config.toml
n_layer = 9
d_model = 224
experts_per_token = 2
activation = "swiglu"
moe_layers = [0, 1, 2, 3, 4, 5, 6, 7, 8]
router_score = "sigmoid"
balance_loss = 0.0013
balance_bias = true
router_noise = 0.1
groups_per_token = 3
init_std_router = 0.0191
norm = "rmsnorm"
seq_len = 512
Below are experts of layer 3 (counted from 0) of a mixture-of-experts language model. Rows are named router (the router's row for the expert), gate (a neuron's input weights, with its number), up (a neuron's input weights, with its number) and show model dimensions 0-111. Each number is 128 + 24 x the weight over its row's rms, rounded and kept within 0 to 255. Numbers have three digits each.
After each expert's rows: a language model's description of what the expert responds to; "comes after" lists some tokens at least twice as common just before its tokens as in all text. This comes from a sample of Wikipedia text that the model never trained on. Tokens count by the router's weight.

# expert 17
router:112131084166139151091156131123102109128149092153098108118107128097115141155135159101134142138117113140150124141115091114124133117137130100171151061196111100086152122084156096128110130124105141185133131127116132121120098124154139140142103141129127154126137093164159116163106116072164163127200094143191115094171168134133070124135129121097
gate0:140144156114143164101137128086138101126139101161125111103156129116134142155160123138154208152116098127141130122099152140111126082119127104136143103186134118152139124133087111092168130103102130092114134171118122142150073155097132157139110097121124108129150119108135105119141148115109131157127121127127148133141122116112107138156135144106
up0:120136124169115123126104085155127137103130115156141100129166122114176102160138136131150122121150136121182159134061137094197112149164142179131139143145071118145150154099111151142091138163119137117130091156105144138114140143129105076099131148115106102139146172184163128111134144103093133101139141120100140128098153138136109113133132100129
gate1:143132130166156149139078113106123146089134098142127110125127119129137142145125122138146127120149119113160121147117113142105145119122090103136114075154075130138130133152119053120090137101095136151135135102138123150120147090120216125166170152140135134094114116152137155123118080122157133133166110102105111130131144122125110128055150144143
up1:162138099179163147097113146169143147138130080148124100154115101139160163109133115125146112140113119091121111153142082100114158112097095098129090115094117110128147135134171135107125103150154092151083176124126100085146151118147138143136143140163120148104134097113174117118105127118142113128175139149102114132148160132155165141106152111125
gate2:135122134165145128113142121130136128129069120143119107136132138129131115130142139122120135153152116115116129119151118079131160078092113131138177160151155187123166086148146085112170099131116091154137123181135172130145117081082174135144115132125133140165090137142102069133094145167131138076151131167097090095128092137129119109140129146161
up2:129128112119123196128101116147145129096122132126143089097130168116148117133072140136101144121152178105115139111090095107126107167153098176189120129138142095151140107156145081147124156135132088146091122118155113149105130131130118118152159143124129121154127112114112146112120137123159139068163143093173104148141150102145115126081107139144
gate3:141137143167191100152180123119162095107154106127144135108111138109149094162116117183128147133131127123148093148108150122124135103159092143138149169169124120071152116084125141152127159105159160149143145076110111139094120132121141123161132106152114112048141100097151172134132134165097130105131162172127127128125186091153146150113130109126
up3:087124143092140167143132099106121181177126146095176167148129114137122109121146141124129147133154137152124131124117139102106119094135143171103112126145123129109117159124120149165104176097143107133148152151131147097122120136131124120086165165110142159062157154116117130122111107130107157094095132138083225146192138150124111084131125140149
gate4:140130110110161118129121124112108182136097140112179100132138105098153126156170123126163132119088162150151128110102102112119123124099108095120126117141133128103104149083139129116124139112129141124155151112177142084122171116136168130187139140135132126116117158139075149149131114113129177169149132148173140108145189138079095088126151098116
up4:099125122134125108136121125109129148114119095163157119113144156078157124119180172079144136173119168130116088129112105149148122111097111054132123140150087145144124125131164109088108129160168148103123162128181095122106155086207136145165123163117119134127123105080076151159150125138167138083149116105160109150132182123067132147136159096108
gate5:139154077162111145138129094109121096113116144117128145172127170113104081139122143160140138150082153131153116101156097077129118099146103115122145130171098101101178129129140122129100122150129124133174139142124125137119148114131120115125146107059140181169093111160152096171133120116154145154121132113197150148119099092144140113120118176173
up5:142108115143151148141104079111152108131109144136143144104118114169160095079136118145161062157103177129128150139148134133134080088111139170145127149163125095088142125104163126138129057158150127125122112134155116162147138106113136130111116108131130123134121107101096150159103111118111170138110130111128102114158122130106146139094102128164
It responds to: Nouns and word beginnings after possessives or the, in biographies and titles, such as his anc|estors, father, first, own, Hung|er.
comes after: "the ", "his ", "The ", "s ", "their ", "her "

# expert 36
router:140134111091124126125170137184128110130157136155115127138093052096132150159136118123126137122100153151147154095137127105137091124090127121127125099146111108106111133127152086167132151117107148115096138131155131108162130149154157120113117138161133163064131138136107109153121114133117161111160161164134154068161117127085094131142123122123
gate3:134121132107128109115103159146120081139118103172144100131134117116116128132139107153128106114074139137102100128088175144121113212074096143122133125160135143140128145150143107128133110126087148118157135124129154104146120097097144130118123149116098136124125112132133117131093137167187115133127141142154123130128148145076052152134137167088
up3:095104143096117125125148116185111164103139139155101134100147136132155120133126132104165116116161111120126122118111137163164149071141147120151116121092128121107075101144131141099129128135133131127103128090129145115107112119162126096143107115136156101108133135109133140150145120096113131139156120130077117111155122152137196104135138170120
gate4:101137143129138114109152101159110151128133078153097121126110091135164115115137118160109113131126128087106151132173133087151157153123134097117136154145134117121161143139122126107130129108126127131132142178113127122127138101132118092138108144111099154156132169135130140122143114116176147164127108136109134136095134105134119136118094142113
up4:078165127090127084097148097124127070128158104117088126125122106098115103114162079172153129130125155141126131140152118130133123105152149154155134084082146129137145168075110135119091173130094122157132119091123123099111130147125090097075122131136153162079170146127097119146138143142103130126139157114133116137124148123129121120134158148149
gate5:146141102145111149099146134150127102085102156148131066118120105174125124121152133114139146117122167140097121124094130172134143158117170087137165135117116109150160153140139128118133149163120116136077111106149128134124113165156092117124108156132127110087180168170148123157138141134125098106097124123124090177149120095107163130135163121160
up5:146104105134122093137137105162131097099055097125109062126137086151131133109106154134121147140151115134138141182129133163131140146109139113118138130119137102141097113132157109122127085117133119132120095088119090109128141086101102143140129157138105157147131159133128136126130156171091137144109152157068155146097122125141128138104135133134
gate6:155104078122135111130133138161115165118141121161114159122104107101134109132156139132100124150098170100081167100120121108137111140145121110121115139135163077130113091150161141133097110123121163106126158126128136123154132161150184128142133111140152173114121072097101074139092157145143124119147157131119125116134112078117107138119105087152
up6:158121139097154130123146131118076178130166130125079137106120128094121101091161141133130129088141113132113153134130100142134122123162127096126098160159150133117107105124119129142144163095129135134153119122138121081129117087114101112158138125141104167139100118109133149081130148107129147121176127142072126064143107116101090129094119117113
gate7:087141143152116083130097161168094136170166101118119129156155084144122157162127114103079124114118115151123172167135043124101111059114093069131137158075108111124132123142129114130110116134124122130117092110113141104106117118112111144139099124137112144118135105116129140069132140141115124167185121111138114132175171105162132137157118140129
up7:119148125116078140141095192140144169147122124104158126122159066134099127151122127096082136176084130113098169120152134135146133139144107123090101108155055107125121120072091143151121129164141131133146145124119117150097120061123140154123125113133090116119117142088125151142135126149119178134150111109165147168145114156152094155149092127131
gate8:130139124161117131113101158110117112115140092131141109111078147112158111182110096110124149106121158111152098095094149087127125149144130165152128093148113114113150170198147129122116124177096151133098201121162111167134135069137132164124147110144113151064138071109120160183148120110165146167151124121145136131098107097135098137145134106097
up8:138135110105140101125132080142136154134144137122090115121145152140110165089115160121119125124113053148131153128103105162126091118122146086135120178123127109121146156118139104125119153145152162148136079116132137121116146164132142160146153123122100133141136177133133095104120098121089150121099125110113112102176142148130127123132156134140
It responds to: Subject pronouns it, there, he following a clause break, mostly describing buildings, grounds and venues, plus table row breaks.
comes after: "|", "was ", "is ", "a ", ". ", "It "

# expert 2
router:121153099138142115093147095149125138139146155141124118134091111100136173154161082138123124150112133093132135120133119103137069145114144100140150142137118093097105105115126116116129110112100149172115099137141146121131111165104120130104112133135103138097113146150156057139113156115121116139112106163104129117186171151099059116089132073116
gate0:142129127072108114125174117119136156156158091106120127151110129167133084098149113105146145111152162153101154143100169097146139099150142149135120114118121128136136104115135142108151161172140151144153089137120115169128119139099083158073121140128120167162126099107146132117111140145110184135171127131121165155154130119075122140110127151126
up0:131155137128140154130131075126190110116121142128103108090181129119107125140138130117162112145128148151127089172142111140112168151124076137129125121121117108096169110143181125159113131102100176141136156143120129083123128142095115106118171141144149147147158147092104153139151082107122119136127124105136108109116117125154109132174111051145
gate1:093134159129154124098176115110125145123143169149102120142106157127167144138126099103145134142103128143157195117084125111100093110134091126144128134096106135115116120140140151124132169130126138141093147116168163123148136121137090110126147164131131091127141155095135109118149115138084163101109116077130137167143161116154147100139120133161
up1:129120143121176145133143108124114101104140154125128128118130152136117117145142110136131121168139132159092183111096150080120142158132117129161125112095129146154126148128121154110134146122131126136093138133131131130117138154118113150135129142099122123102132104162201093096128140172093116165121131085113150142142142125106130136108103151118
gate2:108127124076123154138119172152125144122092119139130100122130111125120125151084140127145122115130159122105163132135145142153128106181120086097123169151122110151129111097121113127101071096134105154157090136116149123127116137113139163109151134152132114103156134116145126162156134126114071119111095146097097135138098139100070108132144145144
up2:122116138113100153116145112118122113132158147139142137116142111125109114116103100104176124175111161075125166153099122108152156111190122137138195088161146110148129099106117116156130142142127127169141106139123109172192100142092084161111113118131123116135142149103123135136170148145114147138147097137141109141110102152084097122138122114110
gate3:123147166098137138074166134149111128174099152156117174146128120143153136150135092051130135125108136146124164141136141162156103140112150186135130112130164117136132121116104139123116150113166124138129147108146157096137111148141119164153157149134102159161159139120117038142125130147113114085163152144123113118090148134147166119127129098139
up3:121132198110172103086126132132148151180096096119118139156130102181128083153111129091119098109159153140158148088107151119111093142098168154137130116160141143101129115162098173113110099103135121084159162166125121134146115147116103086116127106178118115127140137136096132112136133134093135094164162152097134113141163112145153141134134115138
gate4:103136157120110151097152106168135142121119146120146154114093134128126112151141133075111111076110107165154167170153102105142118122109133133134141084157140147115114111124095099150102116157104134126172136123169123113116115138072138137103136140154110179130117126105090124160107135104168138123190077149148114137121135102089100109112132143132
up4:114133159128126130112157112141131167121134138110161161119125209124135098077096128104121112120127083129142095188154072112108160105130112121128125144137125120088120131116139116110102094129130128142153134133141119149178109129085129153084093123172086131147115126120106153152150104082152123184152088074161125118120202139133108142123106149129
gate5:105133130119123108146146093157104175123111130173129108131152104130142122135140148130108122167126117122184144136145094129126076128119132129180135120152116110127128178124140122131134148056133128114107120095156111123157087133178173110128115161172117122099150142107108155128111121094165114146123127110149121140099145130110117114091111162104
up5:128143155105168148129141145117052176137127143149095171122138134172124167146151135145106134125150151138120146135141121140159098090121123128142138108142098150096175117116129165136140092143149118091153151116112079153106122120166144138140182102151144164140100089119118148151105108127130104120121144144113156138172107087126149092140173126131
It responds to: First digits of four-digit years after in, commas, parentheses or dashes, such as 186 in 1864, 201 in 2019, 174 in 1740.
comes after: "in ", ", ", "In ", "(", "–", "1 "

# expert 44
router:132114133102108129097134122147146126137132174146108136107076086098123175157127108137104135121057129139145180134104091121148101125145159140139127134153119107064156129156114113115109161142120147148090123138147155078106119177153149098150118174108142142107136161161098085139136115121133139136122135146129101143153148168114083132139178109125
gate0:131105150119111124139118133115110160127134158165156180122116147082182119117095112129125079109124108144115169146122149172152152198104115115130124135165128125124114142140128121157118090147104141162158094108129101141124117138107182092136137184128121142177092176105124132134111137127138147119143127109139131172131118121132108134117083117117
up0:113140125122119142135126146141095122120137211127112092162106131127156054115084122138112129128129159095140095113083111143154139097090123128122114122157139153110162133143115119082108074156143125129146160162160100124134132149191149122145117142123139127119156144119132147103095113115138112106126107103127113154128135129093127158111149119140
gate1:089120145148142147172139123089149143142096181114128138083075105140128144138155115181116151133123119144095138109097113121114102119111133147080161142119128091104068113114156118126120089096168135124089117118144117137104178124162113111117133091104153140148133128098151134166126111093122127130115149105100146108131120130126117117112118123143
up1:140118110073170124134086103092153112116131142140151136141139136117125095105124137155149094139073141137116102104157167089110122133119096139135164144115117174176157134123123137145160151094107176139114132113133078139142155131083104089078117121138140133102128115101160088094138122149108139153122127107121168095156120113115106124153118141087
gate2:122138123111151100140134121188126129131153102120156102133120117092150158095153155125120149109113149124153103156145135141129093161102102074173150091128150120152128115130077084135117141160147143121130097152123151114138089101120182176137177125113129147156094124161106139146091114122147188138153119146116140135114095168142152108113142100120
up2:110139126096132102123140100109136110107097149163099109145146132152089078145105099097129102115160153102137166122165173121134139128209153179105145152104077159146162084149119179093164136114124115146148155149121109130128145144095117136124128121086120095114106157104126125144144078156137090125092126144114162105114145086125109105145117123126
gate3:057101109098121116102097117083113094164145100126116144144129105111127122175143179198129121140137166161105101132170136129143121158163113132151122143128125127115139146182140126099101156163144103103110117146163145107116094128093124143108122144121134126131130151116145133166127139108141139102124111125143148130149110089129156098144145101138
up3:158204145133157104126147112164118149161150131097123095169157120151120128092098093106090141126133119095194149145103120165127105127093098133116149130112127140161142154079119118111131127149150145142138140149055128141102155124145103121135152100106103173116130121117155109141124090101125125157162123139150092133121161125174122152143123110120
gate4:111109147128091082182117146160125139141145141107113172121143084108139164149073148122149167112115126154109116123129163164126133147105122141148118151143143105133146098133137127156113087135142130107128103115134092113118135091166153135117154115107103116102103139137151150174111168120124137114178161119133086131145107125156140120132120136131
up4:117143189115134118134124166118154148104159120134147137122120149130122141118175107152147137127120118124129142087093146119122085142125135103109160181144169171116136128121145142118107083137148124158100102104115121115177146091084137096121087130129120152116105153163137181116147115132155124089145112131151103115094114097151071110110094132136
gate5:125142170055122130146117100128129119159099129150127173146116144106124123135130125136121138141111151109166175106160139127150123133121123126140107097080137156119130115156111151112129146122152139088095088152155092080119114141152090097115101171129146126141111124074154131127125112110123134163139110136139169110155150093117108127100190153148
up5:162139171097152141132139134150126129104111141150126138152129157145101091150089098098130139117161151104093152128085167149103097116130129126156144103126145116091117134120093144114182158161124116123146124122114097105089095141154140096137111142140111113190139097141153122106104080100167129074109142155103145099140101118106112146148083142139
It responds to: Possessive 's and pronouns his, its, their, her, whose, and plural s endings, often in census and demographic text.
comes after: "'", "0", "of ", ") ", ".", "°"

# expert 19
router:115118114156125164095162150131104112147165109142098122109092108107097145181152135118121126129122142129113146119128110069129116084122116118167158072210118108122150138097149121143123127128078132163130148114119124124107107128147126136112112128142152160142127094167136092144114130100166162159140123147190114130175143148108082121159132103070
gate0:148122111150148134160172141091163125172165128110150128135139129114070143108141113104137131132143168128110135139134102108130125115147096153139172088125098131110119080117142124101134130165124144121105099077116118116136134074103155129098121119108147151149146125172119157159116156130179138146130126149108097104139124131161144069169156141101
up0:100105144096134135123085110081110172129103137166076163136125100132159134119122123121164123133078106093148154115172105171184124177095177147117102190158087140172108128103180121104134161138104127141129111098158124141138140142144122157096091116134103088117150135116126139144117098146120165170129090174120122172133133132141143122141181121103
gate1:108106118130165169159128150142110123091112122137159117149152101103117152156110215137133128127132124140105120103125147131109147141133117087127108150141137165109121091085120101140155131130112173108138107169140119125143119073170142183127114126142123132141142081125147111102174099125158124164166105179154134157157123154097106149110123096131
up1:157177164096123122130155137083135154128127138129122155108117127130141113127148115139135108149144154113124183135180098103196127110152150151118196141131163131104075134157107167138079134171105119120104146103118113139143142152076092133135098121114121110094073123152121134166126162131139144142086112102130114115108108139137169146099143149118
gate2:146105147136119162099086115155156111135086121185139147126126104124113163140119095119113118179164109138126105090144120108184103136185094154129110103186112090114107102134153130116128106151152108138133130111121112127125140162163157097135123151122124138142114103169106095160148124106160134117095154118138114084149121122158118149145112091133
up2:130137135176095136133152121137159135166111083122175150154106126083140126152149134118075094167108150109111117114130120161168108118126097150122123143164120107094085114144158149155133125118112136119113129089127131124140133143186131095106144141124159110207169091127060137130136141093139091104145154101093144104135158124146122154137135111121
gate3:102107125108125118129112109108097099102159135109101150135085173125143142105084122159112131100115127115131086136108085151116143106129102116084085137095089154139138095134121104152156110117140128130102131150073121144108115135115120101132128114147155148132154076135141084137108090136119165120115107175126149159149160158164170125148107118121
up3:153123154127134111093127113145125102117146140145158129126140141137116116139123094138120160102161076143136169153118138100168105167099145130081153148118078130126137125136109175095133180106160151118128155116140134120141163124153166096126105122158157152151090147123160143167133162130147100173111100150093140181110143092125169089109164087148
gate4:134104110155122111148199136193061105109136148108143119105115096140133111118140103131144099139110146093148125074128126112142108127110087156166147116117151149144155194120108112183112115149109178066113120153106107145115131158164109087115135123095145117143166157135095082130093165078166150099125112127134128116136115147115151132128143102172
up4:157104127116153117103129120133092138088110107128117136126110144058126193139133113131159165101156096132119168126132122131111162153165105178113110158141144143142107142087142105123134116128108123144094144141136103098154138133092134103117145151110142149129112117093168098159097127141110133084091131121073096164123106143125139130128111126111
gate5:130113129130117109121160162111100087124146096151129118147134101195175128116160147183089126146127130120102141102109150105170088142080164155173171103165124120166138155141079142162132167136093128076092144146139087088136134127102138116135140135099139071124141160172124124137138142094106152168132092082096116153134099135116125113129132146114
up5:119109103165141121141142126104087103173153081139154104105137134150174137134127167149118132137141116105125147094112137116158145130112166118102119081112168160141101181116104104177118119132127140119147143162099103065151149148135116139123122097181163094167082165148132134121138113117121148148151106118110180156141114104084095085167135095110
It responds to: Nouns and adjectives right after the, often followed by of, such as the age of, the same, the latter, the United States.
comes after: "the ", "The ", "|", "end ", "age ", "University "

# expert 4
router:130116132143121144111159126148112081110150137163136109106096103089089150169129142117159110107101152134136168117135112112129109099154131132185143089219135093119133144113159110134116146149090151164129148133102125118109096117170123105127136152149137145143153092165116104120125127107162172125168106152195140142147137142067119127139116104092
gate7:134151128115074109139118151128116153162151137095084125099170118108121101108157114166114100158145139115150131139131129125122158129092136157113135097095099087138137115085135120105155140121127095090116129123116110126130080136148111125095144115131147167159149102157123111094134154123103187181112141142167104098104209079107105127155142146158
up7:094091158126151143129146119122144108082150109106131153121146161158121124101130123096129158092116087103115084151093125124115144115165134126138163162146169125144107134137120151104100115118138127148141116127096157161109138079081127134132130156108137113126127189080127138118173099117148117156118128085138119154150080148140138064077136107114
gate8:164107125128133159119115117175099148110136140112139109138105142097128164163143169109155101117099099118126121163144115127081115100090110147221119143160166124108124138103119123094141123161091108133115143142113122147118093162160135152139146150134115130148093082125121087129118151107113105114098102105135124124152082151068161123101138078101
up8:129127124149103138137140137080160112145134105106118159107116147125098101148098127076120129160160129110129119095131139115146145146155137119114160138127113146125113097102121160158136162113149108104115153126126094113161113118110109099082098117141139132131126117141104144154154117166118121153156134118076141071141179087115148123158149145110
gate9:119144103124125133150131152172106118122128112110103142108068154145171099169104101109127135151148157106155145150144127115121150141113117115140101088147178145074165170108184067179091132134101117141137163162174113146071135150142119094130134151116095145116119072132148110117130157130148146101131096131142139154107121088107119175141140095160
up9:120101102124185141129098142133134132146129136152140161100109125126121121132137167114153118155145120171085161145134134123133101138096097100173139121106135116145116153154102079093132082126081092116122131119150139125124126129142115156141152135111124151120171090116171161091130147114150139084074101173116117131116127119068080131139098122099
gate10:153102154121080132137164142100124106161104118146131117148109119146102129123091083152145111111106122133136181079128110113145156100164164119126095135152125106101134110078125141101107127126142139138116151064067161147125119139105084118126150155124128120130114085129105124112156119107131146152139112095102091127097109123104126159100135146153
up10:128124180133107104137160157149052101150105171111137108109151122136108139134130100127142128096138137102142181113167165138116149130175130116126180128127140119153114065101118157116145115148126146135136114115072185164152102119149114123119119150149094185189124139123084136114142132149182137131136145099121106145106127097085129144102144134135
gate11:131116094088147150097138144122113074136086121141090116135107125138110124162125091132126154123127127115124145146134093092102098115117146175175156142108110118115118119121173113113155159122149131162129159119142123117105103148110132139092137126120074130086142165186116133132092140136120139150158134135132122118113105130107099115125135137089
up11:166157106073149080101149120106123100138092087159096145157120110141115113111128099125181167140146165127104096157161095089131115106101153149116175157106109154145112089117160097075125133159093137146132145152146130133115103124104144121097122184114084123109145137131121166166112141158151142107151156123120110141111119126115086118175097120099
gate12:131148093102166113129169170125154133133160113148128127100113109148145105144119128080142090134129173126103184081163136064135110154113145094169157115149109130132138172146135153149093130142125138134123124084100087137132145102131118079114144120180110126122143115149122153158114114081168175124159120114094135102109131156104119177084126126151
up12:123125101135122120101086122119117159143127150085151147133134175105111137138133095202135122119133095124146085182147140152145112139116093177088098183064114151106128088136157117127181159096123114138128123130127111096123123173133101131158088128093161104144148139136092104097158117129110111121081132117134103160157160124164089110120125132128
It responds to: Head nouns right after "The", "its" or "the" that open a clause, such as area, line, school, series, film, plan.
comes after: "the ", "The ", "This ", "National ", "its ", "this "

# expert 41
router:114102132092123127109152116164084110089145179129155120147091098119109157148154092112125118129064150120138140112129112063153113105099130139116105139143150125111105167097147115137114161139112173153106130117150138131133119102166141092116142150152180128119162158140116088137122117085093158114133115136150115111143152128117119112133127118113
gate0:151146125099143136085172110120095101126118130122135129135112090107162148124139103140120140143108134126139136127096108099087181142088104113139127077139111111104133149135152097134150089117159132105068140148154128129147123131116131111112171196150126075112152148110111081127104114149156104164105140106129130127127134115095158139135115123143
up0:170169115121150137114164122146079134115110122116143131126131093105159129093134114140119174153108093148112123125134078120103167160130110129091109142134062120129145138111131107122154101129148156116130133121123098173125163105114130116140169162146119127135113119127147125135137132108109108140097113139122149161130113103157133133152091111134
gate1:147145089145141154137139108106107088100154172105178133117121085125130156163188141136084142127126145102144151155140078118139110086137086180130125144111105138131097169144124148106124117149123155121111106135168109150136122135131119125085154141130156125166122129166160089129090137167140149128131138174185096117161166109137156115143147135207
up1:103159115107141115125130150039100149073146148113127134128133130128151143160134131145112140109079121121153144141129115089111155117140128098155117140138095125125092130147131111099147155116153082093140133121129101132101129102123155112125173151157146129133140155107135122147081106148107164163107122158166119093082161121151153176156116148143
gate2:089101112139118132102134103155134171128135105101145161113072130121095115140103149144099102139107166134110113137170118139122104162121094162154130118161112139084150188122125106111126099166137152138141116116128154132100087165149109100122107157138096133113124125136133087110081110099163145140137092142143174096177121136158106156078153120121
up2:146102136099132130181134153161155111125127116158125152109083145114121120148132118153121116102164137151101124123125128114097116151100118154121129162117123136076138098164129102146123076122163161123088153142160128093128112180125067166117123114151085159097154112136132136148091114142119128076097156134090135108164135066117101171101120135144
gate3:167112125113138118111154131157120134132149111126143132160131104116174158137162121112129124151144117137094126129124164081162166177156131153120123131149136156114081110120151145110103129131140151100145131085137089115116133152130163117152122104160137114122132150146090134122109077121108136156160104182129087096118141123104143129124131127144
up3:137177145122130113100132152111109115143118112133110143153131120123127151111133064106121096125147121111146158162132095110134180121094176163135061147166125135139099141157121098127168177140138122124078132086132137101138130100128119087132140129116109117099168163118129119143105142129124151139123128130098103131095200088097133120115158178156
gate4:112065160156150122152139174141144110082090163104156116151118095144141178143108125148148122053120153147133128131148093142192143088138157118148122131157120124157119141145157128088122141141123130126097120159133101136144080120155166111122129126113164149047123140150118127094108160108130128145135125156143139120136159134082126109086109156094
up4:141168126157119130110124147115097139131119138134127120136062111152105100136180145129167071146157186116159116127116149131132135121133110142118104083123136133141116159128145102107145128137129113111180136174139117110125135139120114110110096158141177097113127119128109097141148132124185115121141131117111169118099124152131154156116105154131
gate5:108135079185150135180163125114108163121118132149114143091115125128118156111138142146142127107150127149151167129140149096149120144106080125148108144161167123121139129090107128111171172152132130144121147095131109128104136141170126131117090134157143155133146122166133132103099090116122100114163115136175144102159132122065084147122189132144
up5:144058167117102136119110136160176106158143114136121142124121130100126145119111123127133120096108098126143132143134133158107108126159134140100120123132120131109069119137139125175127119110120128132108140130120149117132135129033152140088132131090101146144143141090114133164149139161133113136114161093099119110104116133122126108121075128063
It responds to: Words opening a new phrase after a comma or year, such as based, of, he, a, the, and US state names in citations.
comes after: ", ", "), ", "and ", "201", ") ", "; "

# expert 27
router:157139132129105155099108080151106116139120198145142098140096113144115152158136092134109133135094127148110141102123096128150079080154128134148094134152134113098125150087144139153142146118115148131115127092140126124162101156179127157111122165175155123136134124153114077106115107096103153136157120152131088121171173142131104109153099100145
gate4:106112142155120126155072160115105120161112162105128105155117113122111086144134117167131119161105113136149107138188084182093154182164113111122117134107132160161148137096133127142097150087088143109085153130086091129159112135157125123131114149132102125117117117138136116114137105129137109146138097140166134120138111146117146161139121121144
up4:115146147150157126118087086110110100111131096164111150126137131139145126115132173107108153141155084123126122105108102086105096085132122140118122146156128080119156121147187161130133112132155111139137115080129144132154154130113152169140152112081132115116132164100112138132115133143138144120125162098122075211141147097099109061116155127136
gate5:102117119147098111085090076137140192156125112115156121148090141114151147127121156184131123168121121139150163117118101161086136070161085152146115098099121143112132120115188143126092131156111115144112149127114093107126088170141093149118113092161127161122121126125155139111130130120110140116107144137140090150170131148114116121111145147105
up5:103067151178100116142152096120152118089110106124134176172133122150162096083157088105129118121116127131176104107086108149081131115094111085108177110126141136148161174155162126112102147159111118148129148135137094115125178137096102108139147134075121127125117142103128163144118154148111114152121117108110099125164115127105154131128125152130
gate6:107152123147114129128132103118115178147123110110073125122124113114118123168144150142163104130119167119127133125110125138128108125123142178187156134156142085127131135130174130146140103103146126144133107108120107080131109095138070135099159120137121104156097099160160133139105120081135165122102142111158166176177138149134088139115112104143
up6:131144140125132128154085116152131087150135166116095102137108126102112143125126126095075132098139098191113163164173102160133092107112094102152107101165169090162106137145108106157110121128130132147069136100140109121104155156112146153073127131137109141128106118151125124132145095139131107118163116113086125131113133100122152085109145140121
gate7:085080154157135092157149124141143141106102071114153103140153087155148135135121146154093148138083129106143122131123125135142151103109135125150141150139101147105130139128148100120128073135097102145094105108127129107154094076112130160134187112128114103152153116173132148129169154123120115175126119141102077143116184138142123163139106105145
up7:153137082103109124082129121137141119116148105165114145132162145063087146128115098088118099137119139141138112133155133108116095151164137111160127122124109137117139109173125159103144149107130188117195124111141163114114104161088124107126116129088150082109108140134146132099141154123171170108147106128161147111142115133104118125133109144115
gate8:136094153131138140108200133110139135132121170125098143124116129137092175108107135124130151090091090142117161146132096130125133187083126151189113170109110108134101097129131089134127123144127130124146109135136126149144150119087132104108109153083121129125104158121104045112167146178132132129112158107120115161138133118145160131135130141161
up8:098153103105129112144088098127148130116178150141107167136135096144131118149172124100170118180126149096143061185131118073122118089095151111065094090155118141149099161118137154134128158133098106105127134112118143118085098122127132137162140116146122170127143128134143175115108102125109123125126139150153127134092151082112126119144163107112
gate9:122091141173126131153137096118108120071128156159134141108151146148139134141153123097125088124116162118160112125143121101124101145152110120114182140163121131097150129106099128104068111131095102132137142165113129171090122102165167114143118121104147110130145103134148100110135127136116104085149103133145136065142142176135111098083174125071
up9:103181095163112125151083125116145099144153178103154126158147164147124145076150122107102179153138146147132143158113138084152124137141106172143094134118145119092178128104113157105136137139138144130116065122151101123140108145179124112176099119123131158151131152088147166125081144162127178099112151129113118124138121138106116143092143106123
It responds to: Commas and "and" between items in lists of countries, languages or objects, e.g. "France, Germany, Italy, Spain".
comes after: ", ", "; ", "that ", "but ", "as ", "where "